{
  "lr_router": 0.00198,
  "grad_clip": 1.0,
  "steps": 6307
}
Below are experts of layer 2 (counted from 0) of a mixture-of-experts language model. Rows are named router (the router's row for the expert), gate (a neuron's input weights, with its number), up (a neuron's input weights, with its number) and show model dimensions 0-127. Each number is 128 + 24 x the weight over its row's rms, rounded and kept within 0 to 255.
After each expert's rows: a language model's description of what the expert responds to. This comes from a sample of Wikipedia text that the model never trained on.

# expert 41
router [119 158 152 154 142 160  75 133 140 116 170  54 106 108 150 159 129 126  59  82 117 140 130 137 126 133 107 103 125  98 127 145 103 134 155 115 132 179 142 101 109 107 124 127 128 153 131  90 133 125 126 122 111  97  92 128 185 117 113 140 113  99 139 138 154 110 150 121 110 101 134 129  93  92 116 106 149 155 128 148 147 183 117  96 129 145 120 132 128 133 143 148  93 109 168 134  94 114 124 135 139 109  96 135 145 111  94 160 109 120 131 134  85 125 145 109 134 123 160  93 172  84 108 141 129 127 127 158]
gate0 [119 141  91  97 121 108 118 145 119 121 119  62 143 153 162 139 133  91 100 143  88 144 148 172 100  68 120 103 133 169 128 153 152 165 177 127 130 168 159  75 123 149 138 157 176 169 105 121 129 128 145 160 139 139 130 116 140 111 121 102 124  91 136 118 139 111 150 145  84 102 145 118 115 155 130 127 137  93  93 117 159 131 139 125 154 119 135 121  86 104 151 107  61  99 151 122 123 128 119 121 138 108 112 145 137 151 162 129  95 128 128 125 110 126 136 121 112 118 123 131 146 140 123  73 152 127 136 168]
up0 [141 144 160 119 129 132 150 122 123 120 115 104 129 168 151 165 157 133 117 114 140 141 143 135  96 141 126 105  75 187 157 172 143 121  93 160 165 143 129 120 136  78  95 157 159 122 156 115  97 145 131 130 107 112 116 128  88 148 115  90 144 133 117 166  96 145 137 128  99 137 123 111 111 127  96 140 118 126 134 149 145 112 134 164 145 157 169 162 132 171 136 126 116 143 116 174 116 131 130 161 126 146 113 111 145 113 106 123 114 163 141  91  61 104  97 127 113 118 159 132 127 146 111 111 181 132  68 103]
Description: Derivational endings like ing, ical, ic, ural, ary completing words, plus film, music, Best in arts contexts (tactical, Architectural).

# expert 57
router [109 141 172 186 159 141 111 127 128 123 142 115 113 148 123 156  60 168 108 113 171 134 137 142 134 136 129 124 132 125 169 148 106 126 105 106 126 157 104 118 128 140 123 154 175 176 146 120  82 125 125 131  86 104  97  92 148 126 105 143 118 112 167  99 104 122 140 114  92 108 123 110 111  80 111  56 167 117 117 105 127 142 145 102 195 124  93 131 103 121 151 131  97 101 193 128 116 123 117 119 139 107 130 144 118 121 120 155 113 146 129 144 116 113 155 106 128 132 131 113 135 113 108 148 128 137 159 133]
gate0 [139 141 150 104 163  97 114 139 126  82 167 110 129 112 100 107 130 117 181  87 159 161 143 173 152 132  87 111 138 158 135 123 103 118 132 118 144 110 108  95 140 142 119 108 123 129 126 113 106 119 106 122 142  99 132 113 153 168  82 130 166 109 137  50 103 149 160 116  68 109 108 139 148 122 110 118 139 137 118 162 137 130 160 162 152 155 138 112 101 110  94 137 138 137 177  87 136 144 145 108 168 106 114 118 134 142 134 108 109 165 135 142 155 121 129 142 163 136  78  95 141 147 135 135 141 132 155 116]
up0 [147 127 146 132 156 150 162 152 122 137 130 113  78 115 125 143 104 137 168 131 153  71 139  98 122 138 107 141 156 148 135 152  97 135 125 133 118 118 110  97 171 136 124 137 148 105 127 158  84 139  89 136 109 119 184 130 209 114 131 131 148 170  86 102 115 133 114 128 103  80 183 113 120 112 150 159 143 118 118 167  95 159 137 157 150 129 107 136  79 143 153 147 121 150 110 119 149 136 111 125 153 119 119 124 131  80 113 135  98 126 112 135 145  94 134 123 159 147 152 158 144 161 125 130 134 100 128  90]
Description: Pipe separators between cells of markdown tables, mostly right after numbers, times or names in sports results and lists, plus |---| header rows.

# expert 23
router [131 146 141 177 138 146  97 112 118 152 125 104 110 133 168 135 111 137 111 140 157 140 161 142 122 105 107 146 114 139 123 140  99 137 146 126  88 196 108 138 109 141  88 147 123 114 134 123  60 120 108 117 140  90  95 143 141 126 119 147 119  89 151 173  85  71 149 139 117 132 138 130 145 112  78  69 130 117 116 132 121 143 100 118 157 125 123  89  92 118 100 144 117  65 121 174 165 102  98 107 125 137 138 123 134 125 125 121 128 146 177 128 119 102 147  87 135 132 124 123 123 122  92 162 139 113 136 142]
gate0 [120 160 104 134 122 125  99  89 117 171 139  88  94 138 132  68 155  93 109 124 145 136 135 102  99 111  88 146 151 105 146 116  94 115 132 119 150 147 122 182  94  99 114 139 129 140 127 156  90 136  86 133 105  98 143 111 153  81 131 162  80  90 103 124 126 118 135 119 119 177 143 144 146 130 132 101  83 144 114 147 136 142 122 105 149 110 123 108 105 133 117  72 140  98  95 146 107 166 140 144  88 102 111 125 144 108 151 123 138 127 143  88 113 191 126 138 148 124 148 126 110 150  94 141 139 126 132 145]
up0 [114 114 122  87  99 123 140 125  95 128 129 138  99 133  84 105 117 148 112 110 166  82 107 143 125 144  89 137  88 134 136 121 140 120 142 127 153  98 163 116 127 176 132 131 144 153 128  72 137 131 149  98 120 135 130 101 114 103 147 132 155 151 142 162 176 135 136 107 144 124 108 121  92 113  87 144 152  72 172 128 154 143 154  92 137 126 149 132 110 114 107  91 123 133 142 149 142  96  79 157 159 121 162 114  88 167  75 134 113 114 120 148 118 186 113 138 135 152 162 136 114 133 128 122  96 124 154 160]
Description: Vowel-plus-consonant pieces like er, en, or inside names and words (Marguerite, Azerbaijan, Larger, Seven, Plantations).

# expert 16
router [136 130 196 189 139 160  88 138 134 135 167 122 135 150 145  98 141 152  94 148 136 147 193 138 139 148 127 101 111 102 129 142  98 122 146 152 104 170 146  92 127 159 136 148 160 125 127 134 136 141 120 158  80 104  94 162 132 123 144 147 134 112 167 127  90 112 156  55 111 115 138 134 101 117 100 118 150 119 122 134 121 149 131 112 172 104  83 133  84 125 142 109 144 118 146 153 125 129 109 112 110  89 112 140 155 103 102 141 118 142 166 145 116  86 123 114 105 112 147  99 146 131 113 113 146 116 106 135]
gate0 [140 136 120 158 103 105 119 120 141 121 137 136 126 110 114 141 148 116 134 147 117 171 118 163 109  81 103 150 134 139 146 139  87 153 119 195 123 101 117 163  92 139 170 168 141 110 103 132 102 159 134 115 103 108 109 132 116 123 120 179 121 119 119  80  85 162 147 107 135 159 145 140 102 151 108 116 149 154 101 105  70 134 136 111 138  91  98 135  96 164 129 147 150  91 139 123  97 114 131  94 113 123 130 148 143 102 122 128  99 169 125 118 140  78 101 134 131 142 108 148  90 152 116  89  84 111 157 146]
up0 [146 167  92 129 110 129 158 108 149 126 172 123  68 136 122 118 119 179 114 160 122 174 153  91  87 101  80 129 101 153 111 125 162 134 153 183 107 100 143 166 125 183 134 121 130 116 128 122 150 113 151 119  98 133 123 132 149 105  72 164 149 133 154 106 145 189 157 116 128 129 150 128 113 140 120 118 107 118 168 128 102 120 137  62 119 133  94 149  99 173 129 111 155  99 134 117 132 124 134 125 115  98 129 129 122 110 125 135 108 166 109 114 125  91 136 123 110 141 139 135 128 139 154 139 120  98 129 131]
Description: Word-initial single letters, mainly S and capitals like T, R, L, W, after pipes or the, in names (S-ánchez, T-HAP), plus inner s (T-s-eng, Penn-s-ylvania).

# expert 21
router [ 85 175 132 175 160 163 109 130 118 145 121 102 143 132 166 114 106 148  99 124 109 142 153 129 133 139  90 100 126 119 138 157 120 149 127 128  87 166 131 120 105 158  97 150 129 141 127 128 148 111 172 107  80 109 125 120 158 105 127 128 144  75 135 122 120  93 159 121  93 106  90 119 122  90 122 105 134 152 146 123 154 155  90 116 190 152 145 105  95 126  99 115 117  60 169 141 115 106 156 118  97 137 122 127 175 122  98 153 118 158 122 152  90 124 142 137 143 111 125 144 114 133 128 119 102 135  98 152]
gate0 [116 104 183 146 146  99 158  94  88  90  61 157 140 152 144 132 118 153  99 143 102 165 156 136 173 120 124 116 124 162 150 147 109 122 111 149 152  98 106 131 151 112 119 153 145 118 128 128 132 156 126  97 137 138 120 110 128 103 134 117 130 111 112 148 132 128 130 173 123 159 134 147 158 188 104 117 118 156 117 170 122 102 141  95 144 136 176 110 135 149 100 110 159 140 141 144 165 121  84 142 136  97 109 130 170 112 143 148 159 103 175 132 165 128 122 123 137 122 108 117 158  85 147 144 104  89 157 135]
up0 [103 137 134 148 127 124 107 123  85 134 111 143 140 112 158 182 112 154 128  98 111 144 158 133  93 111 124  98  98 143 146 114 129 110 131 114 115  94 122 143 144 134 161 169 128 154 134 160 156 179 128 119 146 130 148 140 134 147 127 121 139 113 161 142 115 158 151 110 120 121 139 129  90 142 174 150 122 116  94 127  93 127 120 139 143 136 119 105 130 123 107 164 142 171 149 158 145 157  81 120 131 130 103 108  56 132 148  98 108 119  55 123 150 145 141 118  93 153 158  91  81 135  87 105 157 171 132 103]
Description: Capital letters in the middle or end of all-caps acronyms and codes, such as SNES, IUPAC, mRNA, FIVB, ADA.

# expert 20
router [129 147 125 171 142 107 107 141 121 129 133 141 108  81 137 155  97 135 102 118 126 118 173 153 124 145 105 116  73 123 144 129 105 118 140 114 101 183 135 111 164 114 102 151 103 148 188 129  84 138 129 120 138 142 130 148 141 128 107 146 155 129 143 141 142  97 143 109  96  85 124 136 109  96 124  88 137 141 140 109 109 140 100  79 140  95 142 109  56 130 140  88 128  78 149 183 123 129 125 118 154 126 139 160 167 131  85 113 116 125 164 149 101 142 114 120 111 143 149 147 149 113 126 158 113  96 112 153]
gate0 [ 82 126 135 146 118 151 125 112 106  92 123 104 117 136 139 105  81 146 130 133 110 139 133  98  94 133 167 123 133 101  98 167 118 122 132 136 117 124 154 138 118  88 148 125 107 154 117 134 126 145 134  89 146 160  68 154 144 205 152  80 148 124 128 145  85 134 138 123 127 122 176  85 126 126  71  97 150 126 141 119 110 135  78 107 164 146 150  84 161  96 161 127 142 111 121 141 128 167 118 127 142 122 122 103 110  96 125 172 149 122 135 122 113 108 105 138 151 147 125 108 129 172 143 152 159 131 137 146]
up0 [140 133 147 112 134 123 145 145 130 141 161 106  79 106 105  67 131 118 117 123 107 140 151 114 108 124  96 118 160 155 124 125 122 159 173 108 154  87 136 140 138 174 111 163 141 144 158 135 122 116 114 188  83 101 149  83 103  89 150 143 134 102 132 152 151 111 131 130 163 134  94 153 138 135 103 171 139 119 132 162 151 137 114 135 175  87 167 112 164 165  75 121 131 153 113 151 101 107  99 138 125 140 140  94 134 141 161 108 127 151 108 119 159 121 144 105 101 143 154 135 136 107 141  98 113 161 120 141]
Description: Short pieces inside words, often after r or a capital, such as ir, aw, ist in spiral, Thirteen, Lister, flag.

# expert 40
router [ 88 144 193 169 121 134 125 122 137 138 128 105 113 106 128 128  96 121 101 126 119 154 154 134 112 174 131 128 147 138 148 142  97 141 149 116 167 190 105 100 105 172 144 183 141 145 137 113  98 116 155 177 111 123 123 164 154 102 156 140 135  96 128 151 116 106 131  86 123 127 125 106  96 112 109  88 130 122 116 111 136 135 129  99 146 133 170 110 109 103 115 103 145  69 119 167 165 103 104 118 137 108 125 146 133  91 114 148 127 119 144 147  98  97 153 126 121 104 152 119 172  86 130 138  93 102 148 126]
gate0 [156 122 136 131  82 127 119 144  67 102 104  70 122 125 137 142 135 129 149 115 145 121 110  91 123 159 116 164  88  98 125 108 129 146 119 129  85 134 148 125 114 108  83  95 140 115 103  91 118 124 163 134 127 103 117 160 154 122 140 130 114 119 128 148 138 128 143 107 152 130 105  95 119  71 127 150 113 109  88 157 101 140  86 144 129 125 170 133  97 137  63  91  93  92 161 115 137 124 147 148 116 123 126 118 185 168 136 108 122 152 111 124 122 144 136 172 120  90 127 154 108 127 126 121  91  92 111 129]
up0 [135  98 131 146 123 128 112 168 130 145  94 103 124 155 114 143  92 162 109 171 128  88 105 105 161 156 137 104 114 126 129 141 102 142  87 125 100 190  98 114 117 107 160  79 168 121 127 146 126 112 110 156 103 105 131 147 123 121 117  82  87 163 129 148 163 123 130 125 159 138 123  89 150 174 141 139 109  97 143 139 112 137 101 151 154 141 152 112 154 117 114 116 132 136 125 114 154 156 154 137 139 116 137 127 148 142 131 141  65 117 115 145 189  98 117  97 142 122 134 147 145 157 146 113 189 118 122  87]
Description: Word-internal el, t and er pieces, as in archip-el-ago, tw-el-ve, O-t-ter, songwrit-er, May-er, and words like built, Great.

# expert 43
router [135 192 105 176 164 184  97 119 120 150 137  69 134  90 148 133  85 190 123 118 153 169 129 149 107 120 125 109 119  99 142 134  87  85 144 107 109 159 107 137 125 136 126 139 125 136 130 118 111 104 135 124 113 103  97 148 160  94 107 133 122 122 129 140 134 114 150 111 122  83 148 145 110  99 117  97 101 113 130 110 125 113 106 115 134 143 117 124 105 101  96 121 112  96 148 132 120 117  89 123 125  92 135 148 162 116  81 117 109 110 109 186 151 153 120  81 110 138 123 159 142  90 124 156 141 121 109 135]
gate0 [103 116 112 179 112 106 139 146 150  99 105 124 138 105 136 120 110  97 152 123 146 112 167 147 149 120 123 123  74 145 120 121 106  93 143 138 145 148 114 129 121 132 108 116 102 146 131 142  58 111 101 115 164 151 147 139 149  92 119 132 167 110 114 139 159 130 137 137 113 166 127 164 124 101 116 126 148 155 104  77 111 152  95 180  86 113 148 120  93 103  91 150 139 115 141 154 121 150 137 142  91 100  92 143 106 140 100 146 146 138 169 118 123 109 115 116 109 130 202 153 120 143 138 125 190 129 128 125]
up0 [126 124 126  80 108 129 127 117 146 115 137  94 163 161 152  96  96 129 131 119  95 128 152 153 153 119 126 149 159 113  75 105  97 119 139  84 131 136 155 103  93 180  87 114 162 163 137 134 145 122  69 133 131 142 111 126 117 101 167 126 154 139 125 120 152 141 148 126 121 130 126  76 135 131 117  95 112 117 147 130 149 109 136 123  83 144 167 178 118  93 172 111 141 132 156 116 149 109 136  83 129 119 106 142 151 141 181 154 113 115 124 147  70 106 156 105 128 127 114 122 148 128 125 119  75 117 113 113]
Description: Colons after infobox field labels and pipe separators between table cells, plus equals signs, semicolons and bullets in structured entries.

# expert 39
router [104 129 142 144 148 153  83 150 126 145 141 131 105 132 131 115 134 141  77 113 180 142 133 140 129 133 104 138 123  91 149 157  97 101 153 124 128 148 128 115 120 100 114 164  84 154 140 143 101 140 153 139 112  95  71 118 125  95 129 151 162 110 124  84  87 123 128 127 103  62 122 134 114  55  89  87 177 165 127 135 156 148 135 140 138 114 141 124  95 100  89  84 119  94 135 130 118 131 132 130 125 129  95 146 131 134 139 140 115 155 130 162 130 138 158 118 106 123 125 121 152 134 142 142 109  91 111  79]
gate0 [146 154  99 104  95 120 110 159 144 188 104 160 118 138 162 143 158 138 144 118 158 108 162 127 135 101 168 178 131 132 155  94 135 152 140 150 164 119 161 118 138 152 154 102 104 123 134 141  79 160 127 152  71 121 119 125  83 136 132 109 145 141 128 117 116 123 125 136 139  93 154  91  94 129 113 103 113  94 151 103 159 119 163 116 130 116 165  87 122 128 125 121 116 113 163 133 187 107 117 112 116 105 136 126 140 157  97 125 138 159 148 153  81 185 160 131 148 116 149 126 117 115 121  96 120 113 135 149]
up0 [ 85  91 144 105 147 155 125  74 152 136 107 150 107 153 156 136 110 122 175 124 145  95 124 145 130 113 135 132 139 116 108 129 105 141  98 109 170 122 121 147 122 202 169  69  85 141  89  99 153 131 131 111  82 134 151 110 134 136 141 154 173  95 131 133 165 157 124 170 116 130 117 145  90 129 141  86 128  93 135 143 125 112 138 144 132 122 134 109 145 137 118 106 141 148 106 118 145 149  87 105 132 109 112 150 139 118 139 166 145 148 151  94 101 160 121 118 150  94 164  94 122 136 109 115 103 140 126 165]
Description: Prepositions in, on, to, at, from that follow a verb or noun and introduce places, times or situations, as in "moved on", "released in 1991".

# expert 49
router [127 123 155 157 148 162  98 149 149 131 154  72 159 133 134 161 152 122 113  97 113 143 120 152 125 145 112 121 131 107 129 138  98 127 126 144  87 189  78 105  98 143  86 143 100 120 128 103  99  94 138 131 102 130 100 100 165  96  99 165 126  75 150 117 122 118 143 134 146 122 144 172 126 105  88  95 164 116 112 125 134 178 128 120 141 133 150 145 100 123 117 126 125  85 165 149 144 101 128 148 124 108 119 133 113  81 142 166 101 142 133 124 140 133 168 106 145 100 141 143 103  97 103 139 120  80 155 144]
gate0 [173 140 160 144 130 118  86 162 124 151 135 110 174 109 115  74 100 136 166 127 137 103 150 128 102 112 137 141 147 118 134 167 149 149 167 119  88 143 137 160 138 132 128 170 170 128 134 107 112 122 125  94 174 169 103 155 110 132 134 153 101 105 176 136 123 134 111 144 119  82 128 142 146 149 120 108 117 102 140 136 111 107 132 184 155 178 129 144 107 142 111 151 135 169 112 189 156 144 129 108 170 156 153 133 108 109 118 156 136 125 108 111 128 126 113 114 124 158  98 123 123  95 116 134 156 144 111  87]
up0 [143 163  88 114 134  92 145 134 145 106 143 162 105  70 138 123 137 128 146 126 148 120 132  63 142 111 122 134 124 106 136 116 131  69  97 137  74 145 155 146 137 143 134 128 132 110 116 126 165 148  98 140 148 114 144 133 114  78 102 106 170 108 131 153 140 119 114 102 121 141 140 117 102  98 133 129  66 100 161 156 144 163 151  97 126 147 103 106 126 116 167 136 119 161 176  96 103 117 144 132 106 124 141 200 141 103 130  95 141 118 123 149 144 128 112 167 127 170 112 138 152 136 135 140 118 137  92 143]
Description: Word-final suffixes like ation, ing, ion, ity, ated, ment completing words such as consolidation, reputation, candidates, Variety.

# expert 50
router [ 82 128 147 150 109 148  68 154 154 112 169  83 120 163 131 130 108 167 103 122 159 166 152 133 130 160 143 118 148 133 126 133 122 136 120  88  82 153 124 119 124 147 154 193 110 183 122 129 106 134 141 138 120  94 129 139 131  85  85 153 137 115 153  98 124  96 138 120 114  77 119 178 118 107  82 111 118 105 127 139 135 138 137 122 162 135 113 137 110 162 108  93 142  75 157 143 124 112 133 101 159 113 124 171 141 139 136 132 127 149 127 131 103 112 140 155 151  94 144 126 125  83 121 142 147 143 122 144]
gate0 [141 128 145  95 148 171  83 146 103 135 135 110 114 131 127  87  80 128  95 139  58 130 132  92 130 157 111 132 118 119 122 147 120 151 123 122  77 133 141 128 139 159 133 128  98 159 122 108 115 135 164  86 136 135 112 108 168  94  87 157 126 139 131 125 160 131 178 131 104 147 131 147 120 147 154 158 134 127 176 120 142 138 134 183 159 149 132 139 127 132 164  85 113  83 155 111 146 150 115 155 118 114 138 134 134 117 116 110 146 146 125 121  86  53 171 127 152 114 106 114 136 110 134 100 122 155 136 110]
up0 [127 120 159 127  96 126 154 138 181  97  68 126 158 147 147 119 140 131 145 145 106 169 160  95 148 111  95 116 142 136 159 109 139 134 128 118 130 130  97  93 143 142 105 103 137 164 128 103 144  98 131 140 134 155 210 102 146 147 134 117  96 104 164 129 131 190 138 121 123 121 144 142 121 129 136 129 121 110  92 125  96 109 109 104 133 139 177 120 116 152 136 116  91 141 155 110 103 155 105 105 130  71 114 140 168 113 118 109  85 133  95 131 157 148 116 130  93  92 159 110 137 109  97 115 108 126 157 145]
Description: Vowel-heavy pieces inside or ending words, such as a, y, le, ia, ou: Ass-a-ult, Kual-a, unrel-ia-ble.

# expert 53
router [134 178 145 186 132 158 123 131 127 127 153 141 132 136 140 124 104 139 138 125 169 121 188 112 142 150  98 125  91 123 157 131 119 152 151 140 119 156 129 123 130 114 100 176 137 125 157 153  97 122 143 112  92 120  98 149 127 118 148 103 124 121 127 131 113  92 174  71  93  82  99 101 152 126 146  98 146 164  76 128 100 165  91 128 180 108 123 122 105  96 120 101 105  85 160 139 139  92 142  98 105 102 104 120 138 124 109 124 163 149 162 131 103 133 136 129  88 117 135  90 134 131 116 121 105 127 123 125]
gate0 [153 118 123 123 120 152  97 170 164 132 149 202 127 116 156 137 133 140 155  93 134  78 159 122 116 135 155  93 121 113 138 134 129 155 115 102 119 121 121 121  79 151 141 158 161 111 123 136 130 138 126  69 147 128 147  79 163 159  65 150 112  96 137 140 106 107 142 141 174 134 116 120 131 135 146 118 132 118 122 162 138  89 115 131 135 137 128 129 115 111 124 121 136 128 143 133  99  89 143 133 172 105 160 114 128  98 152 137 124 159 181  99  63 109 134 121 113  99 144 131 150 162  98 108 106 124 139  99]
up0 [142 154 103 119 144  94 111  98  97  89 143 111 123 102 172 106 143 151 110 128  75 123 126 132 132 122 118 131 102  80 138 150 146 141 105 135 128  90 129 138 159  87 118 133 125 157  80 126 122 149 156 172 124 119 133 121  93 128 157 129 135 137 173 153 158 100 121 150 153  95 105 137 159 128 132 114 173  95 134 140 149  81 142 137 137 139 113 148 168 172 172  98 137 115 161 121 130 106  96 108 167  91 115 127 129 114  99 140 119 145 128 183 151 140 130 109 147  91 150 103 156 108 115  93  99 162 107 136]
Description: Piece right after a single initial letter starting a name or word, like N-itt-any, K-end-all, I-ow-a, E-ind-hoven.

# expert 59
router [123 175 149 162 148 145 124 149 141  95 199 123 126 126 120 123  76 166 108 112 138 132 134 121 128 142 138  95 125 136 104 100 105 142 144  89  84 179  93 103 138 120 144 173 126 141 155 122 130 134 136 146 113 110 140 121 142 121 118 143 166 115 118 143  96 121 145  97 111 125  86 141 122 124 126  87 151 157 100 150 110 130 110 122 198 140 111 106 135 121 129 138 118  65 156 141 150 110 140 110 129 127 120 139  93  95 100 151 102 167 188 119 119 112 113 126 163 137 111 104 153  91 101 140 149 134 126 154]
gate0 [136 110 162 147 144 126 121 148 140 145 134 135 117 133 170 141 122 194 112 142 135 146 170 115 144 135 141  93 125 108 103 120 149 127 115  94  50 118 108 131 137 162 124 159 175 126 146 101 136 134 179 129 143 122 168 140 152 107 149 142 159 133  98 164 139 104 133 138  66 144 136 111 121 129 121  87 161  93  85 144 136 131  99 154 152 136 122 116 113  89 125 151  98 129 137 141 112 127 115 107 138 175 141 129  94  87 148 128 166 170 152 119  99 121 134 111 144 144  98 131 158 141 139 150 120 129 133 184]
up0 [132 122 166 108  90 128 156 166 154 159 118 100 132  73  93 164 103 154  97 127 132 136 146 104 115 177  86 128 134 126 131 170 173 125 139  82 130  99 127 142 149 124 135 124 139 165 122 114 118 138  89 164 114 105 119 117 154 116 109 119  99 146 169 127 129 143 166 152 124 166 120 138 109 112 144 107 117 105 110 113 174 148 184 155  77  98  60 140 151 116 161 131 125 112 111  78 103 123  99  84 136 109 129 128 108 119 117 109 121 148 137 134 121 117 136 151 127 153 147 127 105 131 108 111 117 129 144 148]
Description: Pieces ending in e such as le, ure, ce, ore completing words after a short start (Bureau, Oceania, Zabelle, Corey).

# expert 42
router [112 168 139 149 113 195 120 121 166 158 139 118 106  94 154  89 116 146 157 114 128 136 126 165 135 134 130 127 130  89 126 140 105 107 116 140 117 143  99 112 150 103 125 152 141 127 150 101 133 122 145 127 121  99 132 139 197 146 105 171 107  59 130 129  93 110 131  86 120  85 109 120 125 120 105 105 164 111 123 109 129 158 131 132 132 130 110 152  91 125 124 132 150  87 167 128 153  98 142 113 114 104  77 113 110  96  96 172 134 144 156 170 126 151 113 103 146 113 164 111 106 111  90 108 115 117 131 105]
gate0 [104 164 125 152 124 173  94  98 123 138 141 164 126 122 160 162 144 135 130 105 119 170 139 133 129 116 110 127 101  92 158  95 138 107 148 130 124 136 146 118 133 156 153 129  95 123 159  82 167 130 161 114 143 124 119 102 145 135 167 154 160 114 117 123 115  97  90 120 181 105  98  65  93 107 121 126 154 144 181 119 101 137 134 147 117 171 103 146 127 142 102 106 167 123 127 129 154 140 135 115 120  82 136 114  86 142 136 151 113 135 111  99 129 150 131 156 122 105 149 145 152 124 108 180 164 143  84  99]
up0 [117 156 129 107 131 125  94 105 122 144 131 115 160 109  90 124 146 142 145 136  93  89 181 161 111  78 121 116 119 135 139 135 110 128 139 114 142 129 153 100 137 162 118 106 141 138 124 168 140 131 142 142 136 123 131 120 144 106 140 132  61 153 137 105  89 142 145 153 109  94 106 117 102 147 129 131 113 138 105 125 129 106 167 109  98 145 140 122 123  64 147 174 163 126 166 148  92 141 186 139 155 111 147 113 136 139 155 106 132 147  81 183  93 155 170 116 156 133 100  75 141 150 110 124 109 123 126 133]
Description: Quantifier and noun words after the or a, especially of, age, most, all, same, first, as in "at the age of".

# expert 45
router [ 80 178 128 186 138 163 114 137 140 140 128 119 137 148 146 146 106 149  85 123 108 135 170 115 121 132  96  93 128 119 156 164 125 129 125 129 103 144 126 126 141 145 104 135  98 147 127  94 126 139 161 119  56 103 121 151 150  81 134 141 148  84 125 120 125  94 163 119  94 124 131 127  96  88 148  91 141 138 155  86 147 173 120  89 151 156 104  85  59 135 139 133 113 101 161 142 127 126 118 134 117 134 131 146 135 122  89 141 136 170 134 159 106 147 135 125 126 121 134 115 146 119 118 121 101 155 115 159]
gate0 [ 99 131 126 156  98 146 117 143 153 148 138 134 130 120 154 125 115 122 141 148 133 109 145 127 107 108 110  82 125 160 177 150 137  95  90 143 130 112 114 156 114 109 126 139 124 202 120 133 159 145 177 149  53 108 116 109 156 110 170 147 109 160 125 150 164 142 173 146 107 123 136 114 131 127 110  99 135 127 158 106 122 114 148  76  98 165 138 115  71 114 123 148 137 137 155 134 115 146 135 114 135  85 111 124 113 116 128 108 122 151 136 140 101 149 119 160  98 141 159 170 135 118 139 134 111 171  99 174]
up0 [140  85 153 117 131 110 130 131 180 135 196 103 154 133 146 184 124 142 135 124  73 117 134 137  98 155 106 154 126 125 136  71 159  86  98 121 145  90 153 117 113 150 120 119 136 114 109 151 155 108 134 109 159 117 128 107 131 106 101 178 167 108 104 104 110 133 141 113 155 127 129 110 120 151 109 144 131  80 100 146 184 125 133 129  87  93 128 134 133 139 105  90 137 132 113 136 129 129 108 110 168 128 146 135 132 124 110 166 169 144  76  99 132 123 174 122 127 142 134 126 160  91 123 120 124 130 112 145]
Description: Capital letters that finish or begin country codes, call signs and abbreviations in tables and credits, such as UKR, NASCAR, WKBH, ARM, FC.

# expert 60
router [ 88 163 163 137 142 141 119 133 129 121 163 123 158 131 129 105 115 158 140  56 147 150 129 139 135 135 145 125 125 126 153 139  75 147 112 108  94 121 120 123 129  97 139 154 133 168 103 109 116 120 117 125 106  91 120 103 179 114 120 137 137 126 163 116 117 110 121 106 157 139 143 127 162 104  97  84 140 149 101 149 151 139  88 112 126  95 171 113  88 123  97 117 134 113 156 121 132 126 141 117  94 101 118 151 136 126  70 114 107 187 143 150 141 143 155  94 107 139 148 114 172 114  97 111 137 114 134 197]
gate53 [125 112 152 168 126 114 169 119  98  97 140 115 126 162  91 110 122 142 144 161 124 131  92 110 101 148 176 130 126 151 124 159 133  98  88 111  96 111 131 119 158 154 139 156 163 135 138 160 123  85 112 122 162 120 132  92 146 103 114 103 122 151 144 136 122 117 163  87 157 105 104 131 176 116 109 105 171 124 126 126  93 147  91  96 132 100 131 117 138 186 117 128 146 123 127 144 111 119 132 110 143 176 141 174 133  95 131 128 162 156 113 157 103  97  88 151 126  88 105 118 155  96 106 140  80 121 121 125]
up53 [122  79  84 130 118 170 155  96 151  78 147 110  82 140 151 135  71 151 145 133 166 139 149 149 131 121 151 127 133 116 133 123 157 124 119  70 106 164 119 128 146 128 147 136 153 132 135 154 135 124 131 152 132 105 135 100 100  98 153 140 136 129 166 117  84 101 130 114 159 157 150 158 104 139 111 127 123 122  95  98 149 102 167  70 141 148 134 137 106 144 143 107 160 148 115 131 133 126 134 140 152 152 152 104 104 106 120 137  88 101 135 192 133 125 117 129 136 182 118  68 128 106 115 122 150 129 146 113]
Description: Prepositions following verbs or participles: as, of, by, for, with, after, against, as in "took office as", "named after".

# expert 17
router [125 120 148 159 144 120 106 127 154 114 136  80 108 126 136 131 140 171  90 119 141 139 187 138 144 128  93 123 106 122 151 150 108 145 120  93 124 192 116 117 129 155 122 178 133 151 115 124  79 115 125 114 114 130 102 141 141 111 139 132 113 123 168 134 131  67 155 135 127 138 133 129 135 141  83  46 122  98 111 149 152 151 146 112 153 151 146 143 121 148 119  83 126  54 145 133 162 108 119  82 127  94  93 153 148 121 131 110 137 158 110 126 115 140 153 132 110  93 129 125 134 110 109 137 126  96 107 124]
gate0 [115 106 137 159 139 129 120 119 127 120 117 134 140 112 138 159 131 166 141 140 152 116 170 134 176 136 115 134 142 128 125 104 112 117 144 101 104 179 116  93 129 177 164 126 182 126 132  77 143 120 159 130 120 156  82 159 158 159 119 102 134 126 158 144 115 142 131 137 144 111 117 107 168 159  97 118  82 148 153 119 146 140 136 119 124 158 142 124 158 134 107 143 150 109 156  90 122 170 134 152 137 142 168  85 140 117 115 166 120 169  89 131 163 149 171 114 177 157  78 110 162 134 117 107 133 152 131 127]
up0 [ 91 134 155 182 106  79 149 129 183 123 135 143 111 115  71 110 132 154 121 109 120 134 110 171 148 167 119 152 149 105 129 119 138 134 124 105 115 104 131  93  90 166 113 135 132 134 137 178 127 143 114 149 159 109  85 150 163 137 136 115 151 138 144  76 136 112 114 158 116 110 142 135  88 111 121 148 140 115 125 129  87 155 143 115 141 107 106 143 126  89 125  93 110 156  88 142 106 158 121 160 152  59 122 150 130 151 142  83 156 125 130 104 111 146 102 144 105 131 112 121 159 138 134 177 126 136 132 124]
Description: Mid-word and final pieces of non-English names, especially z, ski, berg, burg, el, and accented bytes (Maróczy, Rodriguez, Clarksburg).